From a checkpoint of a small mixture-of-experts model trained on Wikipedia.
Size: 17 layers, width 160, 34.3M parameters.
Below are experts of layer 11 (counted from 0) of a mixture-of-experts language model. Rows are named router (the router's row for the expert), up (a neuron's input weights, with its number), down (a neuron's output weights, with its number) and show model dimensions 80-159. Each number is 128 + 32 x the weight over its row's rms, rounded and kept within 0 to 255. Numbers have three digits each.
After each expert's rows: "gets" lists some tokens that make up at least twice as much of what it gets as of all text. This comes from a sample of Wikipedia text that the model never trained on. Tokens count by the router's weight.

# expert 63
router:097109076097167132108109179118149137173148116078135193132129133122148135122115149127140152104111142117118166117185118109127112146096132156125142110126161140121123095158165109094110152079185127094114065152125102101166103133152109156175095148
up0:156106094135116117114128081152141098180142174137137205106134095177146192150128165105118136115150157108101081161152150083145150181054134130127128170144126163134087074201094139082109124086116166107106114159051131129171070099154071108087163130
down0:134120140120136094088079127193170102147093168074102138189098139136123099146129086127100217146060155139078098126125090114106141130058095120071111081151132126108134072144116117123107099127144108091072152116175174116143132154145143056136151107
up1:113088041140119092109081112141151147202159147158152126172116179103061112109133096162089197093131103068147174107120142171140119127118138200142127130093152126100122121147167172163103124148151140065111152072128089121102118168141112141148183114
down1:108177095166110154163121101135107110163119093171089097135073160117133132140122095088140138087059138094145213132169137063059118072124174101059125106089161198104067132140130107167125059176147185169123067091156107096122140126110128107133140158
up2:157141185186160149110092142096113132193140112095157148165100118087179144131170117105111095090111118119084131078129123180169093058094136163174125144173109133105049105159100155171047107120123149099150088115131111128137122126108132118123150161
down2:181099087133164112148086109089131165172100100163139128082130149172097200092121104116135157102131133076123127159050155126152092138135120072135161087104150071147153142178128203139108100170074055104067084103126136083116151132113151097138115144
up3:180117154103139073139142079079135136131111105110101123157153135123139154094059109108124134095102101144090100134151112080132115179155137110114147114135095189121109217120119148144176177162099161111127061106086127079139172155116155113148153144
down3:104156097117085154144103154101152150147169058093107128105083127130134124115108123102111088084083087121114186199117168119085104112085180104185140146099160113130113088102134164066046134098161118084162160180081141128202165143134130168123115186
up4:138108205082133150170127125097098194123113170136101090087091113149109157150042155062227114079088091127123132123100125196159171135122161121132149162131128084124156131140132090113180130083161201141108085156128118106091132091142075154132109116
down4:167118069132076147195134108107138153161064137089132153117129128120121158112056103069179083071148060130079160168102144120095102140129108157140145111064112168058086120170164115088118112117152118137125146071161133121157143176126090143074108085
up5:107155133123104143124180154108141101152082170125069131109123153138101115116093156115127182142110103156137131166132082086114136132090154149197124159141126097165186130147122096137124129163113147089138079165161102103137105112119156074101103107
down5:195202088146087213157122102086160120129172188146181153096078123125164113091128067100133095153137179128111098090114134093081137174101102110119155102118165182141143148166125167089114080098117115112139141145162077120124144164134098116134130082
up6:120188136149100131132120182167119115132101150114160148098086177125148129124160125136140139080122055116150118112160123131164182099086099134036192122162169135103086142133138129148148130118159169105177148136151132093150103116136128060146158125
down6:096163104121125116122138105088108138080171088131100132135059111115181107136134114044168137150138177174138172079049100157177083106137112152139123190093133123120132101123173145204102124133159098063131183111127125155113136106161123112090126132
up7:125120156119116074119133094129127091093141111114113100138098111121157126195094125079116038091170159156120132115120149107075188097130136088130096093140155071119143128105169086139082211121160101155120190073122121138103109060128153176139110053
down7:175151177127155181084107103094140174121129163103197150148108120148127134223075191071110138134156106133171116144209146134140137127175109096142063081123074154082101129124131156149133107133156070182160160173163119151128101142122108117125078120
up8:085103147068218140125082140115142104131123138142098168107101161154123139161100093154120176130118155121169162130058163108107125099110159075136138161124096145130170163148092140099149216104140101110076072185101150086136134118109090141110121072
down8:139113130105132179142118165153149140119151066162131118083138170097235141118142111156080166136106093156168102151104149167189121121105093120124152129136131134150087146093173116155108127142105099149137136146184118150127151162113184066161079104
up9:115124140121174128154143166166166192141142155147146133144113125132127123167122164155104108099092155193136103132136135134139097113166106131133118092081193121143146149079141116074109069172130126046157138108157129155129144129162142192083122079
down9:116114160105134105124106148144123196116128162079132128179149157163135092044153095108115176144127077179131118120114136141151149182140122139048136094206128071086149042160109163164180069116120139189161164130149124122122149085083161159081131168
up10:080085101117224074160141094164139119150106082092154134182179093116123123124138138148125127104145177166093111083185111089129109163181151115114121171132135145115115152133107103078138171074133089143091140172058137097083115092148159155104115122
down10:123063126104184074141111112149094145183091100063173104152162111143096126141125107122098079155116137148125123129165088075140175197122127177095221222191082158094108118180104141101139117147133162182132130103107140106150124149139118143173108075
up11:183148131182124158090109121098114070185162122079123147138096112118167094143127145145131145144049147112184106141135067106159089146118183135159164121116063071165142159064104143123156163131146181136117088121115096137121158157115156162116136131
down11:158156135171118143105122087142125197144086143117042129184132116123084146096183111104134181113144102126130147173100184135086142172056149115168165132110127173125153123126143163126100121120098051121088125102126118151106131141120111103131183130
up12:139148138121086147124144186102104104116173169117136160162132165127170155141102113120090107117146071177152085137142122095186126179082092165169134088079155101167117117139200088124068047036108165071141117084118169073125107141157189131097134110
down12:160105159181176127142113143141159177107156144122097150100133113152130116192120125163142130163075133081129169122117112144095160150131156140090082173127145128096081103090132179138158104120153153156138132160120136156139113168181152131176130111
gets: "\n", " |\n", ")\n", ".\n\n", ".\n", "\n\n"

# expert 23
router:113089125175130137167121184146130131107073117118097146130108141150127136133155143158153152109159106083099121142185138138141121139131091174125109156095152126206167082160155101099121118140119129108149130177166090213101066054146108160143132165
up0:143099121152164122124109162139149173147117142136107120136114156126126108128152139131087116145104152201108159188129165171129098154093135121139132099128137126171235123073135184059136147224123142187111183151111139079105117083143123137072150150
down0:158153111052110113147111153148160070120188150124100128118071124183120121124151090128111108128124163150142150090103084115205111055118127099138099139116137127130136111108081148139122125065089081174093149208183150120180131158175150132103154184
up1:146099109180134101086109090165131136118051116141109157134147133140138111119143091125143114124240110058116107078099202095149111106153067104178120156157157133145138124107161170119108145207080103159088069174133110119153125092116142127152141095
down1:121159063123114148106119138154152144105147151138147124133154081097167101151188103100150114167120137152144126138118131073079153111183112173134124106185098117118146155157121141158131169103218151139221106110179157157118168136152117102061166132
up2:153115123124087132074100130065105122142103175147129107113116092123130157148111179122160108126132084106106137139163077103103110141107138082165137104097161137109089098202150079124191169078131218160117162125102133224167162114122134116131168193
down2:115140097110119144126151130093073118136147130167039181138103190149088141158113163087064134101108078115108076088106082123154139091107145134145140133070201148065086107173181166158139125116181134161160132093146121130122179096134111140167113119
up3:092123187130115092134156077139140142121097113128123175154122070150070143135091114180117112164111128097128126154082155128152128149124129127147117140153123094153134112177193149115182215162135149159121137146128109146114183155167111180144147094
down3:113086161156097119093093132149077119107093094126196063107103111146158106169171134083162200098098150105110124109054158091125123185115121155137128193157083127101118105082092147151121140112152121149092097111128091116094084086112148122184121126
up4:141169066150108133106168111119130155134114093179110129152116164143131153105203118095178127152170120124180063130094196192080110098142172152151082111105101111160143124180110144142207104126097134168123115185121134148116104130150143129110192160
down4:170011164129121142115117092100132107068143112174126136154123109123115105109100156138161097182148110110122118134155131094100122048108102130107104196097119147122134112062109174078115121100124135040132135114081173154214105114111115141188135091
up5:143134146164218147153134120119122155142160123107106100165153093109145178070060214106140153065200145163125099102128127166182079148090127149179124175111140163132119092102078140179143098094143146146137159243159133100101122134114101116122175103
down5:147107193099059126105169121123138153164137162185135120129175135143092162064122117148131125190064101117194165166181106161141091117181125187117135149092122107098133150143097112129124117116208125168160171142150161156149056096098133102096102138
up6:100116144079114146131068129118139105154142143130159110127122104182160112119187108180127080138147115094143053136130145182158163108135052209134165112159108151192176144121107085126101122170082128113140158146165113150117141099137200158136137150
down6:097127107095129096133115096144096101123121095087121132082134092147068140151136130185025107107115152158140131180164114112134134150122147098091093109101202119141109103138143124117165122176098074120181104110120155172107065117105135130120116095
up7:149174110073096124134142102138113109140157147133135145150123125062179145146179124184116185157180138058120145159114131096119075156141122170132085136097129081125070122087126136055106131163104108084085152149140157118153110062111145119107081111
down7:105151064143129113130106122134124140105086093129119108155150063180116152108199103128125146099133113146132148130134143157136128101100184076159128100101102145094170165091134101111155145163079123129148151157087114139143093081163150138115150108
up8:154135196099114111203097086180134142141110119113159159126169119144172165085121185147170122133171144194126175156191165168089100129090129147088127107141145199173164133071172131077031142105121151192143129064137129180109108101118105138138112134
down8:113102179149123118116160099091154135081103103158119072168150090097098146178144131159142145097128168125110121095199075103213138101157133112087146079075182109181127173147087170177126196099081151097078133095162156149105125176081106129133102156
up9:086107136127123056125151162196137144131086101131129109103113192095161183126119065171175183152072110120174143129155154168091072129112121176125133116084077135196150146072132096128123114130099103139097182102177167170122108141122115110112116107
down9:116144119137143149082168090112097205155183063094174160115143043122163114134137139112118168135142072157174130115156156124159117121087129160111151122101179119140109135126143149119130152107104181114139124107109135112124112203068110140185106099
up10:145140133116135048138113153131137198128147092088163076067140151101170164091169118153154149175175154095139120124101108121046103188102124187119152135065116178131093038147132061169134108106119140061108104136052128157143117164110135140114165135
down10:151156122146120090235136165138110156136187136149142113081160158156158142161115101110070148174125137129139104129096088111102088156123148119154082057125066231123167083168154110161147117112105139182103111051090152164118077163156128083150066092
up11:118095165112111108173138142212097160149107112122102150106140149140129170098126108064156162127155097186095134078160144121161055191143140178094096165093135206142112118139164115104156149113166130114097161129090098149096152098179165172189093087
down11:146104148113147143104165082104086140162084118123104134193146172149099089101112073100122148108125150114114173121103069128107140172097103135148174145156130179134093131107119159054123134100118082127158175071173074091132176143171140161160124064
up12:116062108182168121130163124140073080117146147088152066121130135138116106145172083096090124140132107050082184148142101121157125192126072157147127146152182169097165082137149082056085147115222128049114130153118139179196094113132127154122148110
down12:099114154135182086115176195130100129108151171093178130052147145150103152109177112068114070114144151141123136120101164122099143109099136135171105121115112150094050131130128137143099119140159120054105134125109099097154101129081117048089135136
gets: "0", "ing", "5", "3", "7", "6"

# expert 8
router:088107071077118157092166138153145151085121116132102136146113158131106109137122151180148134136147069143146107163169110139169092106083113144066089104090137119119140115150181057115081123097080148103105126100127094136108124120206163179199152091
up0:160208113127109075122109136193072125092172131141080195115104069123059145107084161080166110112142133114159078142157152180197150156087132136084139154112132080058190163130136100074120144133147130176152142158104124101104068110138129176187126095
down0:036157133193126104161131129151061135135115134097106147149139138101088085200123133074134091151148124144177104141172139112190127155078104129130106167150107124081130147111125081057213083179156117061108130131098116127104105138101103133145120139
up1:087101102127119077141125098130116102138208121107118144100167122128143119115133183127074193125136158094103117133175173178114150061104161113111155063135100100127125085077127182127131120108101143205101086130090118112150085143108130104112130148
down1:124167133187199112106062120066112170108115158164081134133116142126135116109115094114192129113101136099112127186145114133223133115178130091108095115086134124107114150127186101149148102132111171129158141114158151154093187166114168170111136144
up2:032173073097136175113176180094128108117143122132137143128138175153129169166152121130111100190134146123129088054150172104127120140103088151152118052114145192066080124183054158093128135132161122085140079213125133139169096142157113198191116126
down2:209094130116084098083054085125180084123134102182158129161151146109099161138141141161133081121091195110123187128109111126135128108087120166082131147120103101139163174155130119219143174109104118131113137102127141129152063167117150171109089100
up3:099122064155137140092149129121175126158185151149148117160151225092140123155115122128161085133110108124148098079136096143149105159141178139090132133141114095144175084128142085075199140103091143152116074124175072125132060054155102194068077111
down3:163137083097074130111130058101159127177027146114137121227135161134076098125088109151173098092149090094101099122065100157136117148137149135107107153146105174168061116132106159102152123152107110099143160068159092072105068175139089108134138088
up4:102123160098148190164188126080093143138113106117104099118098139135070080187111162152074150071090107128152091114079160147141111111203065119155084157146100129149155098159112129156082159035148107085110104117139133155144168125110137148140126185
down4:112148129125153103133096129146139160141105107173088135077094086073143173139066113138140141134195061136117116131088122117096164071196130179114107147163141140176141160147197010118156153116089123084096163181171139146101146135097091137126104164
up5:095141133123121140136123128131157119136157137139120136103145124112143168123126122124087062150165189097178164110118144091141154132111191150145109129094132092092170219098190136147092124139101137054137142106175124133113156140138158171158156153
down5:168180107130151061185185117161145147180165082130100125127142134124138034127082177120093104191139092157130133115105145135146159106151073202161056108104114119138122117139121114177204120113094088140090128087132170057144096110147124114097106148
up6:106140179175104098171151137128115135105127171136157118055116093087082178154155136129128120103142087055196035089097132190071146147139143145099132147133137124144123128116095169123087073123143126166188123132130071151157137101171109159140163094
down6:121205079156141168148093118112146092127123082129116116133113153117136068123101110063194137089152108146120165174134141112094096157104144081130129118196136133103136071146110056109166168063173158172128133144140192156150161137038145140115105135
up7:136097103080098146101154133162142174126099075141182100138134141059112147116086117095155112136146084138069114180133142153112104148139101137101138109141150200093173085160148148096115158107070101143182123167125128144139145107134093109142142156
down7:135110100163119147130173161097124169144177119144149128098107113167150134170109066089121145128074152124160132173160105131139127121165079129106160112148085104103100117139090175150159117119100133108139136144157141121095092089160094170142164118
up8:133124141102129111140094116120128204136163169130157131141081041159102113154108148116177140079151126178120152076174104153156117109153116175104129092136115139096121160092110133097107099101146129090075136114144081104149130162110188111123111131
down8:164117123153098079128072142101084092092100124136107121078142143138165096097127145153105095115126099079110166136127122146160185136087075189108119101154134150114096165106120132193160175170096194167081132116156062175180164133120049120161137132
up9:073139121129097107175107150142126214132112105094102145179153087139099109090061136163116068172133132154140154159133095160135133130117117136086150075152119114118139048124159119143119114150131062150158172193069105145140110082094075133138130144
down9:153115155089153193097155112136120160087102153210052127117078069112186081114099132134081086125148114128128082097146116137093119083142097108109140081140116129168139067167186150126118146096129081064153096075147079097147124106142148113151145143
up10:105122162063149107127136125117112124061108148132076168160126096099135143136118127173136091172142146144162092124104138175159156137073189042107121162095132116107128132126116097156111174099130114154178104110097114154129125152140185145131122084
down10:219141101154113149109133132148172196202083132159140128088105146140107093131144132129118176105109093038122110137078104109137154165152123122187105106122149074163156127128146125147091051158085166095097171068115161111130152131126154137143117148
up11:160077156146114102127109101129173130127116191121130128138126105111130135124157180117172121136152070191166160129169109117096113061165097180084092152083140129162099134124141103133171138083113148182087137090120075116128177144099102106158137083
down11:099155143100139109136136148096112105123136132089148182129135130102063158088081136119084111145193183133175202162080078150127112180109107125164095052190094176098150107168138182189112129121148120096117173206118110124141140128143113106107143085
up12:069125165119077131108165092150192155117154170111082131159081108149110110138175172090111108059130101081160071152156094120109124085109123190103147128108122085084107107175074134087175143140134130120070106087156148078137152129184102099107131105
down12:082097173114149087193106116182164116143071107095135089162162160128114216117182155047129160124143133096171145145122140076184102150100121106146173167126135169072125158165105106183152124153126115103111139121115125128118076104091083159117134099
gets: ":", "\n", ".\n\n", "\n\n", "-", "=="

# expert 10
router:088172176085086140143198182167153145139166178146103168111128184151124105079182190202146131180167124098146140090150170135144084095132132138134059153122136100168135114103144080117129143119172080110133098146149156153173094061119111143120100110
up0:119129177095125170144122120195081152191116159100181125193148153129143136160158122122115111181162135126137140145113186100087109136088164140122055155184164164123113166191151137159130114124134098159173060174141145121092115118107079123113151144
down0:119095122158109072082166071119109194159100167151145106102119136063092140198031107146101156102101155153151105088083123122194152126070116099113135116093153051126051127110105150135184133105128086155092123126093086120141176136156174136156114125
up1:140188161100132196142152078106134139139134206084102238143124114168111120197140078157103164102174096115151082098156180209118116099100126156078085123130103081155149077170089085150121103099127110112103102117131175115132066121059112187147109121
down1:126222147143110130123197170145097114129065135127108199130139118092118150170095130166116135112139102092166162140114125083173128113123116148157135128140098106121132199103171133173079123177157160133206062134112089111130163102077116127190131124
up2:095122098145123131143124109117117113216088122099121154134108140157139154080139158189134130130138111114070158155145121140117068064136095119174029106178159045172106159106133132110153153131141097107120212113050107145147075098117164134139136135
down2:145143101080136134108062059146166126122116076162082155175147059153141086168130136105117101155123117161115117106100106151125101109111089127182101139096090112141090116083133129180186148140164122107114158113073145192166145119119072136133075180
up3:106133118113087105165160113140187190104074166181119127137116142166113079101134146139119121082152084093104133106140176124145098126140107097102072138117095115089151156109044112144133109193133136097059107099088069060136121102054127137090150150
down3:125009093138105203101097156220124167152065130154202148121196147147190171139206137118097168110107130146083143140099093143118077134145195102147137100132095129096139137120145120096107107131136095197121144133102140105103127120155111117114174135
up4:110096091104170122141148123111142116135211104131087176140135171142083135098127117114165103064092123127114117155110054103139126160120152158140119166140114114156117119110119118144136206109144087086180078149108162098122118113117124106088113090
down4:141114095120117120108168064142134121109181099176074138084072104147145146159189150085158105147128179136162085094138146151062141127146044106138159104150121104120178113043118074102139104170118130141102132090160196100143094099064105060127119191
up5:109116119110095093138135147123121142169096115152110109170112150135132141118147093135141130081193157100152118089095178079197054053143138175091121064075191123195186133129206065165137132133122124145101107132180110103099121130074167127123142120
down5:172151141144152062126132127136132047096112111135128105061124109115147100119045076134125118082166112108138138117151167068125104124134142105105115094129203085146120154168132104157068098116163103105110159097177102109143167129078117207145097128
up6:179145124085124091132131155146132124108169176155112128161094137130150082096146204138117162113113169073145124150156117102171084133071117089093103195127096184189126072070123145147075102123187120115120085121174118150141078147116172143169136098
down6:100117100124124098055176184175110083101117114085103116117136092098101085070076123140134073149124147153135127078072147109132098138181104059161123099148125134171142103144129151071137143104168176133111118127119100175115198139108185085084140131
up7:146177127100130149214128126131129180108130097115133098098107201113080127150127084131157148127114044149101066119136222085155111146135121100128134121133139095062161142122114103148091173083159041134108130105210136131126177155132116088094145203
down7:153185116123178126147082153150170127136153129100156066099058138087131134168112166139100155122075055125102117135102102132130155096166103105149156120101161148116135156136101168146144047103090107105143145080195105184114086118147088141157127126
up8:082103185061100099117178061088080100141181099099160145114111068176164132128140139110139083179118112081148109150173154128148145167105103050129060144142087106144091162182109106112146074124137116118099169130112136158157138047154133102155115119
down8:134118134117152129096102119175133151140093103191107144175120204151092108115090109107145110115147166208102166154125155170076123176095126199101139131128129097156132147157098132137123148123085169149106150113141185087084144103118067159164141168
up9:139122141081098131133113110082110170112144122127087182105122128173170104169141142080151125073113184137182116141146128130114112131177169146145139127111106147093190174133167087160142107119152096013093110114151141186160192143167120170105147156
down9:150157101150125115135164141146132214099072139157123166136113112132161216140090139148145132064153073196155147185130150123103166161152191116142135123033115138086117147100137167079142130202130150119162125110186084182102116140140146150126123144
up10:094185162130089156072114160149118108148050139139124184159113131201128150175164092163175084131136134133152094086080131104122102089101139118118143068155138078149170121112148116133141148094111021155129093141139154157167106124129172117150064132
down10:099155107086110169108164117046145128146080152119122121155125109103108065149125105200145143123115121119149147143149147094153143168154144155147150086139084182130141126104133187179078172082200151117167153130143120142194156143085132089165147161
up11:154136086122140136131135165140119136062105163131071067107147167137169102123104160172095133142051182167124180143128166064143135152144086127131139156127114192112142135128107072103097111044177099135116165169104133143139117085151118121134097136
down11:139155139131146121078173182140156122083153142149137104107108143058161121104202139139089107094089121131118131103067117135074147169101124071104082143102122108079063117120149119162160112177138139156059126096120152180131141141147151122119118098
up12:163122161090049109052138119125137155095176166151162123111117084125145141106119176152146115141085118098096091120114136112131143085112089136135147106119126155098066110125100066083168153081215121117133131160106158098132159115176063166128130083
down12:138112098087155112126181126099154156151114156142129135147161112144154111140197138123143117153158132089159101192105089149159120182080098129156139113181148125097153130078110197131093107147163150143173116093118150074183104134075137099094109158
gets: "-", "a", "s", "k", "as", "ia"

# expert 24
router:098058173145156167117211112072187138143134118141095190102095140083116108120146118149202138182112108118113159135177144117168115108176143158138096156115085183101119156112114119124058121115113137113122106137138104096155141116147155161102189054
up0:201111126130131147092104128120086112083180162140108176097066105143101092125100105147134107197108141096207163151157071121120092107165130093161095152133130136108092106126135117159104173176132197117080140145157181160132109112143067133134133159
down0:141167071121117170140140093077142095061094154180154130147135171120167092143105137106125172103141113117163112095108090105104137156144103118114099135102095144173171167137175114156125094149111112146156201134140165126173159117147077170145101152
up1:156112159077114132078127130147199145119095160121082114149120129155143158132162089165178124119166164174120144121150163095146173170146131136132133181122126155131102088175115184206139100150064071128122107072078105157096167117112189078144102123
down1:113185178101149080157103115099152094111125058103176189149126088098158055109133137123186167109144096107180121141088116070084112177068111114151070140145085172170088071154138078140121165120140134145164100079082131108142059133175114160129142129
up2:070057134145133134110066090120154123140062068133080166134147114125096078137099063089057119116124152178130112102120168141200162100117143139221124097093204087124116126099143124057119121104193121099125129161110126139123109116155201159172135163
down2:059142123123094092173119108143093149121118094148115130149095120208124141132082072148209108185115146123100119116124205185107177130140136083110148140112080149133121102120125135092119117157141187116149149143188136138141165100131189137097193145
up3:169149195085124171149125060127113107123082123149184133127114163156114134135119151139125093126072126136142236128145142081194156100160092143130104117111112133126135151096108071160130114092131153089100184115118210151189166095082094122113149193
down3:067098170157096107101123134141176125116103151117126140102146122140151197131200163168054120150094115085161102133138132130137109137104124131139112110130116124142173176099085108082101074127101123103173148154123126032138143131171106074136102119
up4:106121127154142119137082200136135121157139086155148131086134099090103074091151090120109180085101081101120079172125097094110061171111101114122109115091078105079092128108102133124109136121154093109132132169146114169088145176109124125101121128
down4:147129130185132141134146189120112114147182136152080087136118097132043097064203149099175107114153119099099168101143136111141097126152105094126144169080173137145136138104147093128144143102166181088176092078025139148127088148147113149166141112
up5:124113157171107153106140140121131196181039149159140124075066155119128135107074124116189101116134162079086101172155117185151139133074152180112082196082120139111130163091155068163069129142107097117123144213141096100132108134092124103183131083
down5:121136111093103106149107192098129138122098156125133094104143110138070155139138190148172174115151111120195148101112111131051156112188169115155097116164121083100158118164139153146129127160134102113136164160169190117154113109041154117176140085
up6:101147188153132120096046078161129162116111122111145114147091215151122153154113136135081130133171141152150091134123155148114153139201146146184155191152130150087125114093132064110175173099127145093103161101098086086143130112127114085143183142
down6:123098142080095144147122121110092166090145154107124106084130116096139189134137130146087164159088085068117155158128156127156149229131189124181103137092123083063156110161177131119129078138119154076105089113118170116167153135143097158157138110
up7:062131154111141081104092139191068094113153082175121123096106092159090198127139180134118138116112114114071111125098098147094163129136137078155088086131054189113182110157109146154051115089128102143108084141102146110119154156135109165134092157
down7:094134085151155164115158149148111144106106163062134176099221127118147130184134148130127089081194143099117151179093085110140116158091146117137154125179137125109093125141144150109112067125104110119124147156170143095064119135150093199115106187
up8:148129169126095120140170107090127121118152134226123124175228130118149155149150112146167122116105134145152098167099087164155133093137181205110132142155182144081119124189100151108081135094090141079117142119145128048156130093137143193105113111
down8:140099134105146092114120102123161154115114125212109096082133105132157144109156093161139141096063130112134103128135136146159134136163098084128120094136168102101162178112111193141158154055089103106147131103145084177113148178103186099117153140
up9:080148111132143121167133084145105187104118081168146118076143046142093126180106170129196131166180194193101120090115208138128114127136096105158108152125122118238092063106157147113122067152148121119130177150158150120179150141144127173138171124
down9:148095092148192187108130186138145133157165095113045181143178133122128133105155168083108083173128168164123154092100130129169167098171135137084150145143117107067150109117164137161115080109118181158103148174147065088104124170162122103170142107
up10:130104167118054128175163107085150134115112200142189105139122172103135118135106115185086130105171133155119144127135122127080133134100128165082065166173126215170125085118117155112107109105110195174070144064140099085132166135146129095119213118
down10:136104111124120130047140150153165136116131143086120063180110126105115152127138147092102128097104128125113106139129154160148118151186118078135139048126103081138136175162118129193099113142134146175107142084089067124109139125070082105157195108
up11:089152138197118121165135128146128138157166148124120141199154127148056106093127101089153106168064144066139122111161087077099137143128076143125126064094124164177150130161124145150165131153170175176212086129165167154168139146100173100129098146
down11:139135073072123115140142129111114126186168110162100163146135089113146118187113104174167145152106180176184073113104092130030131200121098136139115171100132128098102122121111127143190177109127097146114090127128178130136081108077206103163139114
up12:150127066082118135110127109140133164108132084108136140129101138077101117144185123156146135159181203150136142145110072141189150120146132151105109171063119131090164099139129131187143080113195151122116142139141146168100113156101123152141151134
down12:155126166163161126122130110134134207122167126098164125126183117152164120203113160126109048169159099110160087128142086092104118140092166149142120136180174116190106146129086120148140150086073149101147156105176134160164085139152099168127142114
gets: "1", "9", " ", "8", "2", "0"

# expert 48
router:133124154079118149140122203122161140192128192090105117109130122134120109131175148145148106157151120124060164093120157110138112128137127109111115147107144106133141201119141021096106119102143097117156093144064126192144076069155078164119126062
up0:117090167134143117175073144100134123091186124111070115134172119138138095143112129051043099085134101125109148092127123143136056113117127086157125105113102126140179134151133080126141100083100089162111118167105124156175120177120096150122133115
down0:162164105090063117108113155128154194121133176101162181115122100143092155144206129062119115154116083110115094117136158110154120149079131140125133163183130118156087161130152064096156120113104118163133118126106159085119116174079126168131162198
up1:139145143035090103121153118112159111124093083159130170149138138151155122127092081143062140133172174131138110139131153117143104206156091145088117061070185155153179131127115056143176117131081101166133080076084123132150114135093102160130076206
down1:125080124141153133126117165101115097091022138111159115122153140090185137131197122149090063111192140152094108135121125148103103169146118158105162118180117108105103127148126171108141121106140148128085142131114120144147129170103092077170168115
up2:147082146138103137141113109119146129134128151151150153095134064078177156118166134144146109183114106175135239113160104128118185147187073099114113081144122092168061124119129162152135106102132140064133086155113127137127142122121118135131104102
down2:121143071105184137178125049097120096088120099177133079141205177107096157094151068133122128091148132084121117137202169124112075174106137113155137097090164151142167103131125125129117102195083132178177144110212116142176077129139082124138084133
up3:150151112063175116130108140127157161127145127173135122120084099121204077118169148114122115098105100172111102110115138092108100111104202105107105150117105127054157152111145081156144130113162035125131133122095117132111170041133165078056121118
down3:047087129139131128091123059118079143144147151131116169110092118077171117152118137116136146121108138113166140117127090095111135156102126160146102103032158163095153088150111132060118116122078163116129078151150110097085128156164131145100113090
up4:111165123173065163144082147133133160114128102103104117092145136142111127165117187095148167095084131141096092082154124133161136123080117111180128145155123106098162140136146138137165110061135120132080106100107075172146117178122119196072128181
down4:125138129088143216118115134191141074103175138143164135141115140131128124148082124131135093108144176175069135112171123195166145173061117114161117148072163140091089094081080141077105120138091130170152118085168131143144150152117075123049121156
up5:129146111152215124172104163150126111178210143204131161122113102171132119169175122116105131151119070127147161152151171110113109143080125129131097131148144131100092121099105079123110124105141122141149130124082196079129162204117149139088113158
down5:115122115154152180091140166171137091130141081116147127111098163137099083173158144062104118034158154163105152084126139172150079177098100069141151139175180167171066118122213094083130121151154132127154099091140177114116122199151078110173119129
up6:124169159138083058116112116183113103153122062104170116105109162077161118066133120133165106090133166194144130086169157143134146167147125136178149125163092145151160094077162174121111125114135124134109090165076152104140125142127174098072182097
down6:146159136146141098190153030107087103164127124129079089145129119096160131184134110076161154159161097084088153099120139122106141136104078097116145131159129077154156132152093146172142127090099066129097137140165117127146134073099133137109082120
up7:059174198116155067203106130141161129140122169092141098163167133077111096113158077151127143110137119135135139109138098094083143101140128126137137147141103131092113177222118097092116114097096171115097121167157140156170107142159120134119117097
down7:158138123146141087128170143070061180164110102165148073124005095097094131123181118117113116068158162132143122154124128135132126096146104159092137157093105201100087166143115134206106161095120091146160122132181149137117110115078140181152149115
up8:201115121127169148134079073104119176180115129142099173073138114162141116088156118150100130148130181139172165128120131131126168136121170130115138125111109124137149127104141102081162151137160111188123116143154186179145114110168080176165103152
down8:153175132096084212098097086087110162148123129110149144083085075137095141133119193142120166153061100129120168150067135167120147145070185177117127169080138112118111174149124146151167151130166106132134153055081129094127111142077165182076177116
up9:124138151109098145106197196122177178093087124138185091152127124138134114127155131174115118147141152148109053141095138131108140123189143113076144119163063147076114147064146083142081173133103127128198079146125112148142105133105116104161187116
down9:108130160096134152150177141091171074144115120133130173138167142106122125192158147112113126097172148074116148152084127099059145179146231151161116149098136151201090121132109132116091180174121111129133172084112151136134147058144178082135134116
up10:078162152118153071105097149164149088141113139111172113130153130119113140123211107142140087163120148086123124146050161132152178140087191176128118161068144139171084146099133148068118097133122140147144077097071097101174129115185155160151174104
down10:127181102142127135166170117151145146103171086127157141110117136139093058149115086095129171169112217063206100097116116118122181185174127134116133169122106172075091149150114121148111044140146166122118155154150164071071127109118116161209155074
up11:116110140103116091130115193089081172078148152115119126102164109103111083077118092143180140107173065101185090094113135122091186119078109083092190150108155238197180064094130109105210092157091130162166134106158148155169146151091154147114123139
down11:143128113135184098133189135154114149110146116056124201140149082145086196138164174125089135136190140161171099170074175140140140049122115133199103101149111122097112138086136117102152143132155114125142117107146138095156153129208151127124072114
up12:109126123153175116131153149168110123107108142108162110160096092107142129133140138146125122143153117027141213120093097130182114105154114060105058133133151140130125129057095104118155129159133138162131086092096098118129160033053123112192129083
down12:080167170096094122137089114111127132101125163161102159127132094136185138138163151149090111141095137186129111091136081208095145085144064168072085116155161128119162133141145092108158078145153109049079125103126129105173144077053169097136137125
gets: "ar", "u", "h", "a", "k", "an"